config.yaml
n_experts: 64
norm_eps: 1e-06
optimizer: "muon"
Below are experts of layer 3 (counted from 0) of a mixture-of-experts language model. Rows are named router (the router's row for the expert), gate (a neuron's input weights, with its number), up (a neuron's input weights, with its number) and show model dimensions 0-79. Each number is 500 + 50 x the weight over its row's rms, rounded and kept within 0 to 999. Numbers have three digits each.
After each expert's rows: "comes after" lists some tokens at least twice as common just before its tokens as in all text; "mostly gets" lists some tokens that are sent to it at least half of the time. This comes from a sample of Wikipedia text that the model never trained on. Tokens count by the router's weight.

# expert 61
router:561479546469550471550573529492470483530545559482584451409448498560547570493582473467459400373564401531522542535394482533478544500546468529454480516545476440484485535518501469523463548438510552484409504586528443588453456469517502501484464554
gate1:560486420448519539557469483496521562575552667457510502441496594519423446523473468560512485463490432540510543376449525407479553526490485550430410542529494545556562474516584379541512499466488371579431528491538455417533460525533459490430487523
up1:512573448567458581458507538493527578533488540436406515535561570450495550426575513597500508509511492603495434504548526614540509474529485491412402534572536536501471452391511527549454475433370349508557511428464511493533462487501483436498518468
gate2:497473467534418538598429527522498444537505561565427496425483405474476516435496524516427506449507569508526585507547503501546506531487486515507574613564582551498420573522519512550495317435502485560472514562515446429420488518383535482465469522
up2:521498504473460595563491404564525484462481635508494485447503486459450488568474505476497588501470404497470521466448509488431569462405463459481444476461483543501490415515470559495478524495551495514544497426406480444581422495480514452413484494
gate3:505518535449491493511457511530473469475424357512453501510446503418573477576387493552520530548562454461447510509504494436462527480494536506526481473548472539485390435548576451457531541490583536513516529481408557538554554547413469504476453571
up3:497515568537451418521463485496569491408458420489451488494560474518508397515494588533463481476468540477467478492450536464503512577532463478557504568506424552456526420363552457428489486485515498567536519511510521415548502532444422536461484537
gate4:486424471468597505473473520487478515502405507468609429456482414405470538531531520535518495528493462475470554479492428478435485613634546473430507515472490500430489441431414496471554615506483519432470507492531628478573523586552404500528542471
up4:417575548475513450394518494555512477517496545487540565514448543499549455495511473463494539480493463617512537451476495414583456513497519551512469545471513464551419505394446466481589595509490496420368535446485518525445521592428511473452518494
gate5:517551564421533493529479564522360498444498472466579484491479521569585553492456458428572590542518513400538534522438445502448487492502424528482387495498431467473467563506476536479512536445547508478490516398528424433457504534475525592518467604
up5:487436459495480539484546514497520509412473526550528532500544475498488500399510459516470544490453529438468476492583567547493482483524498575459479476453544502527505525487449623525484489471484513431539564519456646478522570515495453508478496457
gate6:509535535541509544548540508456512483545487541477555437445471499543557433472513494473457428460446411522580588471360487397560496508437554561484511519537443493477449522594518450410513545438560482558583495503464454463447585538451577439542467522
up6:610556483469464489555551508451525544551526442514487520566458452508538451510536503558558463510465501533596511506526510412477462540492409521481460518544524515499520423407460365434560510573454505463553483447573445542544537529459561483467459454
gate7:417495571544447479528523528479455548544544481547494559454543540470411452518494484466506492492540510578515485494413581519445524611500428487508438444484482399399518472462505557463478496453549538505529576585554500536521475554529566532515348526
up7:429436557502441426469455477530519498560486533436506438486483447480565396494501465474394485437478481445472549494543445479533390468540519514531489427455520536473497542525430480536518572556452461539419523567514469509574426534453524543437635504
gate8:483433466483535417497464462447521397500458474479477486588482550468557500572534452525438567439494544435463595513444507479452544502566563471491435519570459437467460545482560481500441513408572488454456525539548544494480563513524482437549518595
up8:475535507529469513512574513422484444582478537551537459442600399508503558468450482606507523500455588470489486434563485447561494460530573428387477566481620514524504463527437365494513532497573456520417483454568524530577518501525537428514489519
gate9:480489548494486640532528555410464469463417492503489513547524439479514512504579450510515569526477498542491490516470453568528516600440549580481522539544435481458490552457546543479578498523614556523446437554497510530450517550543559447473558507
up9:438505429532451563496445452501449455575542568571494588446572532470555490524534623514506467501523541487480506468512558576511509532456430472504581461482508576503428541466541520484506516530535526517480409518506498509579497587585586528520554564
gate10:512450558455398470505560518484512492490498347499499469473459412437461552395550486520553450424508566585533504538499473519480532423477468592436440502504501459508526494469462516441568469466496533475514596517563495545465518559531513463522275506
up10:538423429491507446496496551428507408469490537593589444575435516510491562487464524478480581577472586496411453510550544532478541416409515457405389491556511489502508516557466492441425499603554513515461491493488478566448509518461499514529500502
gate11:434524471465573557594552527467536526479400381520470541509408422571472517500587460593598508506543472505549510525496502565588456482509515538470569503640471495596386498396511450474464527452458437552489522525571475568561519460494545523536500536
up11:500413525584487494459496490443473523516545593507475525446506503500640484502481470526491419417444510463507494505470471518455465507557534482548547550501436434389490524525466471515471559583557542538522496516477570526503527479462507455566473515
gate12:539491474616596495497553487513484536533502475507476518513450441491494603403488451403491415506580472432465468557449444413421563420469483521488500542538457466484452542577431502565452532438506528489492538470556363444502553490452544516546527509
up12:582474479465607533504504441484540389414546479578484492479496435512491576515554534559597500487495453472538544499574486500548500426523453542538469531493423541525524517517512476467588542472469501508452473464547503416513530516492519445493533579
gate13:456492519526467505507499514352516423514510460527490540425414538513537464453473538490541494413477386482508472417567497546465612564507506527569476490444496450482460539524532486522569476491558463592549497582517455522491486496514512567569533477
up13:524468585427500475436587557435438571557549474481492581515463518523539454426448446440386434478536442439480484504482538519557555485555531555485515429502516494482441460540470555511432501566488527449454540505498489455540477453570486546460538475
comes after: " the", " |", " a", " The", "'s", "The"
mostly gets: " n", " name", " film", " Party", " album", " Street"

# expert 29
router:511537510477492499453531417486475583537578555575559425532491483499498436525506448511507456421556552418482529474545444556457464418562524485567507536468508509532512592518539466500578596418479500521468468596535445573417513465466468588567552469
gate0:529519493546456479529539466550520518541471496500421487508457443470458503594408440500466522638540488495459423438502586499523554553508517397540530425517443527520470525606476502554450401533628427524504535512585482466423525564574524499445466597
up0:515485536559405549510506517533459536498502542472458603555501534533471579462523495605505473551472518494556535508561532493547534542532584563452378578404511442570413526612546515475561469488457470433416500429461557425429465455474477479505510462
gate1:543504437574514445582494433479513529544504460555511524462514560553575493491493506492419529458530498562509510515523559488470486449501479508502506509546515512539511572447550453453498435539499538544439556567487568524401423507458556425484533387
up1:452524447452457362518515454475429545439460510563491505521555465469491551488549523448383600492567470577541551460410559522574512586532509509533389493498518417548457459489503458391527457541560531497444604549439599419489497466510564441483549470
gate2:458522472485477561516444505431480434508505572436467486502473401561492507440532464602456460503568548483476427488511469508449446443508505400537534592533501620532458519436514499485542366407502459454406569501444450400438458553466467533478473496
up2:430479467441572535540584525447494474465527397472523574488495508498424500556544485464532497515521431498432439466486482531504529425511415506540450470548529533404433527445502385531628500526556434458515462431515454488471463517522479478497580534
gate3:510601527514485590422499495517523427533490492516481477379541384464517426469424529562539386455500562415438552520543549531494526467471540493527544455454453506485626468481475438554611549516509493504538531505470470547506579527487586505470468498
up3:634569497506562474442521433530558503498526332539500446496492502570486528441496539545485444492424598483490565535517650450489485621511511513488498518600532528470492535427539492486555629469439506498510516510473519540567611520560502492464485512
gate4:560556411477467522480502514528550440501433499526460520422535427468514492517436513431536483550469456485436520487457521498397438596435522518484516518488463551454506519448526431516554575432503532496529560506537446486597483455556461660545550516
up4:486502521502549487465596458520552505472489447467499472475481513446550580508479469425509521449474377518520481424531544519556503463407527483452458525470515514569450500372482475493476375527527596506478398538486459498455523536404609533541481506
gate5:563431537553609481484488528540514479515490536571423480459596571502545476491469499415498496484458495509467522450526496506482628558526559509472459441486385514543483535449396489487516493438519595505494544448524472437440574553467523550546531592
up5:511470527581540502488499471459552480386446552558423529416552497479564442501386522473446511438429537515402423521522463482425555551546564560513412433530388510565432529417427513508425515457472569556529522454408507393488544552566526472541553520
gate6:502537476397454531501520505515502477527496483459485450526471458429634421591483447382553465531470484484542587542551461558467553319464545519551412515574449468460476501525519535469472458505477482533453586456566504391473523449464535388583499543
up6:518536508464565537477493484462523558514467542433502541565455565505641504577490517496526441560545636532524450444536468513471425515517564470432552480514468566533645531495517462505520542496499587514472505486543469552455476463420482515470500460
gate7:514538539516546571664479564550486566512530564466537501482487548435427530489524547499545545488510526524400453526524529490448473506438457499442598481500476482540514527461402510515511486396488405505597625504475539574487518556550506436497416568
up7:507559510522360462503515524451437434517504528542508443467455492496469473528391503512524543535505514579427465490500530512504483438497446454486388436410529429536487547507468530460534518538509507487572434524545563549502454484414538560460494495
gate8:457399502559353449474476442545524490569475391422499444497528531507562579415493477512520490533461509425490490414553500545514450513579587376513449493433332413482543474480463502488439511465444520525530530573523552492446440429442560492598532455
up8:584530439518651512486523555505543519536423618617549487493565498506501480524479517610473613541442477326480492462482519481508433436551498475474461525471552537469538544444413485503528506473518552492481498490529367607473490477486529439466452534
gate9:475595585454512579458513512460586515531449463461490607477561523454529518511518497553462636549439542385500508542574470504452416554439475504482417561529404562535468459468477505454509498438597484500506440466528458510524426431535611470549625541
up9:522500530515489584547477395495445531511498450391447508447498531465441480486518493473506502478488414485483585541525468470459485598549415507446625448519514469468501548464435556484406610526473458453474427421527482461625508469541501478435584471
gate10:471522541560576470387542496461544475373459490430462515452453459527542558441495475482463469551536611462466515447510449511491551512543611455458653502430410598503575451496552497473562465463472520539491503518552465432493472550531550518489409481
up10:521570539428479586506416529553462456587500459580508518537433518530619552512505498459585449547481497537508477414451542537413559541499577416537420519609511524493505535529479572524506509576545547482538474473497563458411538490508569447500417462
gate11:461383480522392508532600508523594541517461534505463542528402422564490454498610441583588529457514435410512556522479535509551476524511473552485505542478495490498511511421495469431533513551490515577521572476508493515464575534564512598584476478
up11:426504488519549545422515485491502479566460534460442501555532492534575500446426486492539415395512446455444453537462476467556494466455531418567593539565492462388483487506507496432505477539536491386519517483471568661460472547476445558514454467
gate12:491483496478495490562584530498555560509413434548450484504502523516499594501454543515488508528560428406505394508484485392429525530517478551517516499492502539384564497503449396553500578526484377496561455495465423517455502490403579461579554406
up12:495488462475574541459601438525556463446558437497447501465428509424509554526493515525465534530530384570608530537613443417486449456547505521508397465494502490523506439497446509498542510514456517503508529452478508391481557478469542477516450553
comes after: " the", " of", " a", " and", " in", " United"
mostly gets: " New", " States", " University", " City", " State", " American"

# expert 0
router:537481425474441542561545470494520421509541602511557475531493486518447520484576501593500422478544444554469490527419491464484549467539500502578503565571440469540451455405454456463474514537524546530409471638487563544429465466496408493501437465
gate5:433521535551504439439586478607407514478402549464531569589448527544533529453510537453568505542419474455515481521511521486483545518525520545412455474494446502568435560417528534447511550475583544476437501543595455481440565445511498455512469546
up5:494571529470590508577537473510537524488433439498524627557547493568573453578460472499565530438551535491488474587459511535492485466525576465385495465482483508545522467396519525451545524479560477562554535448441549475530509535503558509590485574
gate6:465530413445427662657572543494491494508457557503548515467479472475462445504489570432525420497547537518575531546455494532560532493558530506542499472559343462510588557528485471445481595455477423469517487527525440496516558497479416482513460473
up6:434495508496459507500432531516488503499453419427440469529438520415519549539466501494467467520430496444547447433434624579440439412488514447495524558601476453465531472565427478540492399560508502518503581460592543562494519521450521535516505467
gate7:540540477468464461437510418510563540527604462568429494500480530492458499558496506456582521528526445415523504422506551518415486556485453587474490556512477497442494536411396522549498460490545549504591485515557545556511468505550577530519545546
up7:518469467464354480480529480532590443512419542570606488511524489536466453515448511437568490479528428469447592496531418489648416448471453528446484398528549449556506581478523384461468456508544528564520450493471499547529507505474439505488526440
gate8:491509437409455428436426530426549533473410590571542465546542458540447529526489543526532547597489517470549527514549518500520550505461493397434487549496434496459510565485342481490437433480669512498448541556533513517433448485515443461521546552
up8:443514509485466577501549467520481492527542476512525499506533512481558590538430442527484546470489532469401529483513555491487421385583592468522450536478547529635596500526455492473404574537448535510443445473494468511426489495432529443464470508
gate9:514473538554457566511464477466525486526358522493517587501554520541487450425550524534507539560533461452452506517430547516532521529489537547473447443610484485537493567433531546466539476506463551581513488650557490501428539465593577577488634438
up9:568529533445416496493572419436434575551524557514529523452528481431481473420526478399476506500447535471508474476538469527544452448509495489492474395572490519552508550417550545529440519484488558491493503621548447515462510610506511538437518498
gate10:435520408500413514458569448460467493546404485492494552524470494465497490490415520502423483545520512482447534480476528507586558524530459479431454567476535535509538603580421617536519445482418576570492541521539568448545488494423531553505474517
up10:439521470513541534505467534470589467609430475496498503556529553551488532470473454477611513450485555510430531488519513517391470352430478496464493607518572477526473509498486514559423414561492578458481479419446577561537458534423518491496524504
gate11:451457577560527477498567513567545554587400505503447515522483447453479523470477561444514448514603517471509540501437517444608498498526436579535550504613561468517443446512339503522468548428461448557491513556462536536509565504497513477474430440
up11:557531457540462492485511527466488435552501456504496517557529575562562435557524502511544501440396516526460468443553466498530507497453551368479504499555564501485512527464532463454599483559584535456531445523472587575518457439444436460598533506
gate12:460499474499517484534479486516565489586438515487477488482586425436413552559445535417514478541542411427532479442457566460479523404464414504547458518596438475585488397476454466471530479436471447400504518610443455467442502440470490456536464478
up12:548487439590568443558520534492505467465499486496478539471496476548437548523420494528477548615541421481648463429519488518485442519578421458624464489536413563548652475512525601452511590482446446547516471568591473465425532486557514472475456487
gate13:517400528542457479522505499473435482595505528503483538481505512512500429445462522543603481578582535490492495352370512501563601501421553451512427516462531482458469586527509522520483515544536571519415470472532432478529469613526475379509507469
up13:430450570489457552507499546437506459515512544534456470528511549510393459567481470519431488473524554511518598469428498567516592544524496553500543497456480536445525473488555471540498521582421505489463510625528573511490543434549538517562478488
gate14:468536424452461518577484511431494493539485460518382469460527529485485446461387525477522491524500436539546473532492506545506375417514505579544534455565536457478476576418477484513513444502491442513387562612448519438505575507550546545447496487
up14:500570519489465485484455413566505527573446444507408534455543448540452569503442547490579526571416495547500529499453502549522420453498494473556597586575524580457495478537565499527509481557494534443630536521506565405537489644524460427526482487
gate15:424493467415539470483484504472486494542504478515516550472424492391527494475517443471459548517432483530511527502484437424504534539466476529470494529608533450542460600552558474462530603548502426506489438533522538539516444516495540415475495393
up15:595505456519566567543528451495516513518479501543526441554459507503389483540597430572488456544518432595526432445453534431416595599547497446518521459497462520470487521415484559439556579516466562553488510503584562500429537432563463508486456509
gate16:462468515397481487536597566378459460512494452504521489513489384501448492463641486535475615502373524603544547458523432513459506485511545515559443545529584537528504502535480502474473512528494466572455521468572564446437451523571467486474471397
up16:563479535464536503517495499484523462384475483589445527454564491495533496402554581424468399389505446458452543485561494439468477490433504482519576539540530526440545458534445503556500563563489550519517500415526480514569497535461581574466447474
gate17:488480489542475510425558495510483537460448518529503515535449424490484481445435464466588428506495447451492537497510556587416567485445512502513541544501447592516429524483483472523466474537636474608509559526535536535505491512442560465504399516
up17:605565485420531390553409446417379571480456500566480504521457534574465571507519549440518459516553543491407499543484457533495479465476551474457499444489515499557407507429495566439479568454448481531491452520477579586548526541374530470565496417
comes after: " the", " a", " first", " his", " second", " The"
mostly gets: " season", " km", " team", " film", " career", " name"

# expert 59
router:545489564506414481568427397539557548440585592440467462597487526512553481492555424444520415479616603614471478501539461475537546519505510505467473495621533567537420590460474480528514440543386582470468533553396554478447511461467454441478511472
gate4:553567507475516563458503612519472534513558438457570480487518475532372474464516536525552561498524443495501497522560441491525445514466536450477453543512480503475546605479369487441485498505475512515579530455514449507461498578552467484548520525
up4:536441506547444530567566547524527579554558440453540492466520492435459454492514431547484487457466484550400524461538521482474513379505516391465362464548565374521567489480425441459544469487548473477530552509567500458506462516557480497626541545
gate5:479449541472623561439512411532413497523423536507520520453508615612447501401509414510522477479402562536535536470527435546496486594537508474409475503546483524527425565494565548511539491559655533457537546469554519491557489563469515551496386503
up5:452522433464521517519511454473480396481447522403431513487488513455500472467545463455404464455485514529515489573493557518528562423463499485435444471563504430477493541410497441537535536426484533510479477485553512497527534491503479449452462493
gate6:508508566548492564528488444519563471608449500479437528509470543499436532503406495411569513497442469511547469493514551529489512403493427516548545567547474354535419525478469574468467492407583451501485491414466503451503590510508569422463452497
up6:416495449498533528531501516480587588463550494487506499501454533557560491545552609621441454527514649569518481491508516523455411512509525516528498582580505563548540448522449515487358516489502497506430450543531472547557558573428399527486463455
gate7:536516582544495525529503543544494520530538521489556556477490475462475480463506434469530469423418499487523517425452525514450441461450477580439548529521511505566433558440456594533537501535531485541484409437566590503526512521441421520496418559
up7:448493455491423447587492456547466433534475540524481416518494500398457483582485492480473456436527428522450621504527444499621500512473464540497466478465501458482516457467477488579569453491487536529500397413514583535508531503445427537457544509
gate8:467471516584553479501407420499482509442460525513459607495449567473488539569467495518495545424458558385371554404478525478470492468529517490496496535340444445448560530550429492432484489420525467451490570492415527485462536522501485487473538457
up8:551541465479500516419550552461492459432534538491476444369488480451451551452434453468435524459393531424465534548558553461562464429497501597480381523497588480461475446504517416458488472514501513419518482458473575536488542546518599407448437568
gate9:554585470531499532453608465461486537562506414614507514474470555517514535514490588615503527464469514430521561494494568489537492591523464527478386486509411463524566471500504441515495580505477527562454427486510505517493444554477593476496540521
up9:467540448510526537467578497467500563483461462533561498306474495483455543499535543479388455490554482457536496484547571513548537552605468556578541399570532516423556526531485576551523551509474492480455501524516484430507553548531490536382475532
gate10:484449621506510467472451533452524493403463509539493502354445493443512485428477406455465532429496474467414511531453531580582439447526494587504443454612475497491511543501490467570537456569477494522544440533524518458568546597497499474561487449
up10:474541433394460492588542578542579442612523479431537465488443458500505530563491581461474432516447525462451468519464499531437490457480587416442423481551558501380410489469446486488485488524460565464480517379415520553467564379466500531493538490
gate11:415507498447571432452581457608569519527430542495457501458497518597498419519455510579539431466547469518482547506591518563494502495504537488537572470582490483491542484499500359476478403537530484398541529516451443404478519520546505560491511379
up11:439393444528552472551473483446493543458477485551515529523575478501524520595501470422442593381625514524449480601521564460577406527515614539530465519543584501412521565440497470435434520522494441448551524535463426470549514409476496476584523486
gate12:384505524506515428471588495530584464549393514572466532531497506545551498473435592323531433462479409455400444549462489472507470476489516539459464424509371443414527465496499426447536476489470515512553570544456546434462472496420492572520536497
up12:452481441439505393475552484485533524503450585499455406497541499414463629528493608431445444604485497481477455497527483527533411479506529502533498478474391564512503459553456574495539498468542572551466500533567472432420502399572533467448506530
gate13:487509466497543461546508644473432532552542548491503552511456522400512570539441501508454398580506533452456550477565541349443497529570476429562471494515540487442469542469529482484519552596529487548559571605442491501582481585477441439588456494
up13:452529543506431492489534525513500441452506559441429512473429530555499512497477534460514447502529522446537551447485480538525433442516462574440551493511503486404486505427417411481432585483493491550424511519490468439546585352519571416432429433
gate14:396503430535501626544483483483515424616540525489468445518428447509508550448510559473493519534449522539537509533564436520493560550440579575514500471458454561532564436450479474584477650540466527523454581511480475570541574449498552412445491603
up14:463569474522445520518447533460540501567511469450511518436466551421485531558493538522534503537478497578427543515480561519554524438624509405596434504549451472530537423484567513496567497493400464514513484474402511463572460534614550491560480521
gate15:410492423500559444521562506536531559501449440455438517455536448275510449445506495438438458442514488420497474400626495489501500491497481537523442464485539460505500544438513463542508551470554512469533540572482501403459522585518533500470526496
up15:643437470526469516504461489444478597511469556412508499502517498504450460479585540550500537583549581547529519509503432506485528535467451487469481536471504519437556582438458523517495491442544569406432511540542520476496489539532435457474549488
gate16:522509417409449567514497477483513490536500477441407475467543523397526479409457450422406443435529552541583497424569524560517517520491460562497519476470592403550430436531551556546497528529542430536469511550563505524501503508532545446537519448
up16:522546537497515512502487468500455630472510398538434541434438509503422499430462472490528491408438447528478551441507476544412439516464540409554521519470534517498514411498404563444547626449572449531466561447564512558487425508417473488480476470
comes after: " ", "201", "200", "–", "202", "."
mostly gets: "7", "2", "3", "1", "5", "9"

# expert 5
router:488513499522474488543519437456492636485458551455478479504529543480527529531467496446554554560562564498501485546524519467445527539419452515470470496513414586471443511449419484526484517470480504596487502511449534526428511469472511507554398554
gate3:564526547461569514544514448478379492439447430444472526490534560503531446513475455520602518519507467404411544604522480474497534426492455506459520553512441524526569492457494447498532477434543457479519432499522523552627540568382460390483516464
up3:484534559499527452493588578479522493539470413497475586475481544521483513479558521487500476561444530553463521590550437502558536537506495510537508436496482540516552498510519493512512476476511446558444444543424554441522553527534386394361458474
gate4:485540408527467495446478533567480577460476544546435422538493493470371592549504527501541494484583541436461514464427493484446473501613457495500478482463494457560515576543437541492484481436539510482605410503488537485468540551461533535580569519
up4:449490537528507441481566439536520567487487488442440461524454464477475452534523527482477496486509520515529587496554565486571456569534533461537504621510523484532528528435467488569509485563524480501462459324447535558453555595446528573452572554
gate5:425546447484528485524495502530433511513475504444455510509506556460533545388519473465495531572449505455465513454492495470491571540488497459555473436508444588532532470456426484454523514400563478516559525470532473535439460491468499491508558605
up5:492562434466517500535572428446509485457418486519560496479541452509545444475459435535506475565444493496497449531590456537415616475492556467490471503428522510501479493494505526576469536371534487527584527560572416483447556533591440448555569485
gate6:488517449507503480504476527396457548469395572512463417495467522408493485565545490433564529547406483474621514469452521540423497596491446504509469444449428490427485550481608635502561467507540475551449519504556468447507528497417586417472478562
up6:464476489483516480522531586511538538586558570487500469559473540557553543503473447526439499489513529413513405482462572547517412417485482569449535487523474536583469516500480504458474561595456501466492472555487518566505450494481422496531523548
gate7:535520473483459507504563530571526593586460412530488555467518492437442539514540491456556498474377538580490503412489511436422556486561476481458490461485498534424440564476498456542495530483521380466538519572506551554444516539574532479465425498
up7:484467564481461582521463488431494411477536474450477413502517569528450562587548516461507517502559409472529526514558506533518383485421488392497526501514517455483535549542391541545528423550500520475585529564500475579533555499508477584472485419
gate8:468571490532477490529505518420509547543417412439410586516488551394498550512516537432518485550529483439424499453502490543486523517411477474528410392455395404509532488497470567494514474560492478507540504525533470504514506550500548488599412517
up8:556497450519544493482537450409490499516463490553531527465508496495540498581492511532507540507400537471468457542666583427550428520512538439527514468473523570457482493506489490509574491454502440458406439498579497581465463520416535430460437446
gate9:476453498518507535410614548502466454479536502388454475509484474544413507564474467526559544498541426510572568528451472551416477579451458527522396494535390456455566478526381520423458452461471445513497506508499542468467501494496526530503550539
up9:445477516510388504446516438495484601531499521551523551448508482435622531518449521399467517532488564521487546457515530585514508505560404477475562479579492503470540545527563418544453471499462536535459464572562414590501409609584608488527481586
gate10:477497436505552552375492438516533520502424475497505578433542602470561429414466495496427483427489505524491596519504478516597426550477490421487509478459448469510545513415521495525606441437494543497528579501507459492487564627492555454513417579
up10:536493528408484511526543527560517449544467548473401420497513552505487532464493547496565476493504461424383559481452466530458408480389552454487499510561554502510508503540496488539477443542484505489557505548430544616474463410492512480532493485
gate11:477434486477482555564563477555553534547421455479455463570550505470528475416572505547492490568452483472504730514443569588488459496525434532519480449494390501445463443440466559547472512479487429562590507549523444419520511574457602506499458511
up11:522522505483520429581456461504512503531461584529477522612551473490601480494515528426564608369499502529454455451464556557491436473564555436406505561533505588407481471541497476435573506568488478430495454387563478563479494467499408577517470583
gate12:454456509463550524483525555504590535489533545500472573473534510474491613526502490541490585484510517433462473376424546520454455533548459512578589473423483451545423484479496532498499442525448491520560520467524432482411525448488532467520416494
up12:510397563469548454536531565500501465410594524460494469489569488434491540542636564532452484567516402515564550393456507546508541439494475545511475491509421530564503498500612501537556511490468495542501465516563518469479455421506541464565448501
gate13:454502439425512344534533536463506558476452622459432427437556466447532503468533478489488526589555532468555491428543580548501499437475482497603553486552584522482500523358478430512562585475484479541481519525483392487591516517500536520593493443
up13:437495544576522524466442611370414519526513458536508535493483484541517536528482467529553461474493488470542595503510516421503534476559402499479490456572560527544470475431473422548510528450479552580563492468527604456608447473568545502431478450
gate14:468463412460331488530489438563510479508486589519523485604513552578544540471502480447387499433521472552507526510564480599564472521427544508562468473539487523523466510402557418439483505502413466428478556548519481616477475508571480462479563506
up14:443569487521401503463448428447476505513433511472405479481437637473503499522508480507572508465469441475455482511482445497473538443482567524514380545521434441544463427461555467543555433503377516521592480537504556508486507506494526475482492509
gate15:444537423428534438563499461494486506516488505527471513337459478410527515518406454475474437415452502422480498581486551561520429492471463486468523607483545495490524558490480477569476430524571470468547509499564498467599527434636533457553479517
up15:544545464501551563441518515440436574549545471520547427555554588567426457507551491426486509573593423562545500553498553515467657511554574521474533566554440475447516582485419459480515523474536507561425491472477566490453537435582321568497566574
comes after: " ", "\n", " (", ")\n", "201", "–"
mostly gets: "11", " c", " b", " November", "10", "202"

# expert 47
router:473429514488478506469450422551414584587524544507502419521458462399497547451568537400587628531464533439459565448535512495456489508494513465527506472476538454465425548464551467496457548439452484437544556532613476495462545491533449536459478544
gate0:481568525511489498480506581472497543458445479551429479442474432417475452468503495445396505577402560573466464473536613479507559514544509508547569439560500515596446525462514585549439532522503566532518447461491577583484445469512491455439488519
up0:521491541488515562450495569516504473473529466466394526508494485508506466544500521566503472511568508483543480513497442464561535586568591481461469621483456457547453560438559457480539489449430499368483484527463503455502495504448524404514543494
gate1:541436425569519505512469498514544520609405523490524490411525573484482509528560443584470522383454503611471560433489540453527504536490475522580422410567571455493465573522480479494476573547442452506509566546554516448458380554574516450507466459
up1:460466407504487454556533548460485477446377478459516476513622547535495509540544493532425539462579506588540410592472507466535472500483379546544491468440548541515506549489494509420572515499463556487539525502505517547454445476477514466513537469
gate2:494503466506503496451437499454518425493515491506541435482430399510481453500513448530505526425505628522462461455569494448479511516452504468428451515515500590393518565454585516462524427377521438484518486482600455547513553559439498614471483480
up2:485555498438457638448485503469587563438499463463450568497515451599547524596508389446462533535467450626416524524456550514446458474524476445426539506517444479492450500523475567503582479523546480596462494576461464525583470504481386513507577466
gate3:500507476456535539492485500505563581512496456486483464397591527521548419520463520502631547483574417486514551535466497432500421500487549615552512523461515483492578559519507472376494530521533528530537434575454428536561538558533511549485470481
up3:494475500470539517433497477530512508427469357449538548432473530559525500509545538514534495414524520535516488555501549492624516538456512578485522511534542482495448491475547485436554612468448396526457481534404540407607490454548476462508483516
gate4:478507474638519545456444440506474505554432492473514442501513428488428510588505478480490566548470549356423487456531470446501497506532543434472492595419427529466477552565548505496490540546495583483489440514550527514432415435551494606476512440
up4:557508576552510436567573475556496543538541415504496598482427463507457504422596496518552440508544533527559534537447528449498398626443462484513498586508578498529489491550459504533506425547539536519478544525484502510525490432487549463501466445
gate5:437450500533550466393497486502479482506434493471462571461526485509509467404464526472572559510447561492471531397516550492421570603488594473470547434455456523508507548526435438499427493415570515474498500501537501435462522536471593458501579493
up5:461502453497528570461479439491494453461505525440541533408526510463550429513467485356511515447396482467378488512526492531493473518510497455369471502515443537485429473376606489517550491486555549579519524449338462467461531580575524496584575564
gate6:496514510448554567566467601493519503564385440488445427445501438543507546427521518501570561516480450419511472540570474527492513438502553533418457406584509508459453408485502460448435515517446570593532485587416423472496526433503549482484508496
up6:519500464511463515516446445551526480502490488500576491477454548491557546543556538492483472431452579543535452440471506510468469508507481488349500517548435502581483608519430404563536601523466575500489487510566519511497462572399356508402442542
gate7:458509457468472483568475554478548570549490508514514448514550552558417467489477509471544542455507463518465562533503517493478512503496456475403490534472512466534383491473445492534462423416572462630595501523451509530556439454557481461450441602
up7:515433484456402562534464455518479481567474549514527443553535533496478558547490519546479550505497560458517527433481590494472403460542522520524529420511565455533555534466455498526420513489511525477494420546521572571453507648493608544439613458
gate8:555429483517496493449527530484562470465472589530550532515447507464398493429468502499481540536450482500527510422414518427354516538393545556539443505477410497525545468573450581427435480550631616465464507552514477502411431444464553586495485530
up8:467453539511503483454580441441437625521475436524446396459494492438510575496504403563475557497502548430524539440606575502509458414569473450483454549534481522536446565451515355532506489521482460538536476506557515541560530437521545433461531547
gate9:542532504551491652494510534432430392543502483425482537466529574449455511546511463595520491587463430478470552585475454562517576605477497507521464531512489511493548513446453527487515527568496477474431466531531640509543495366546471514547524465
up9:535514395545525540489475473550488456485490473590440505403473600466468402547526493558544498481400486375608546490569462429595439461530484561442464393483511593578529470467477462495525459528513477609488443470575458506488497454499489462466505561
gate10:466550567431461542487487498471533401525435426540528460479567478442527437447520500536511547505514566569499496486549486510527631564427510524424525451522459537540568505445521569517616489464412447508570553525560385609382485427554501540511404577
up10:513512498549503459461541523524522552527577537528565525411461488533558548544448528462573550542375545468494446453523475458510504480470510466455504481552524471480412530396510485595503519572510483531514473485498585491537574525457600425452546502
gate11:423475518427465523548484493532506560578439558438507410560427436491496494574604616530489500448552505491479447533534483566545455614458456470609541518543493498543404547473590530519471451562479564622603544528600510588445571465506492509508499512
up11:446527486579440502495557549491504464496517437507549546495516480534484451510488472426544496433480514470561451494434460474493545493499553488470514446549509469404474447466384459448550518458520429365501464376481451527559524386398583497558455435
gate12:446505540488507415555486452551500524560493491442472571440467513489564561477478534392535552415516424475460478531414516388542544407552501587548476495458574479482523556541509481502535510474393441577512474531471433405490575423470515447529537560
up12:476448467553574517583528492464485505533448509439482537430521463481446550486555487484469506419555421467476533569478424504480552432503541529483526464440456459523589584501422541522515560539474504494497425530520538485585412536519455425483399456
comes after: " of", " the", " in", " a", " and", ":"
mostly gets: " New", " their", " first", " her", " all", " out"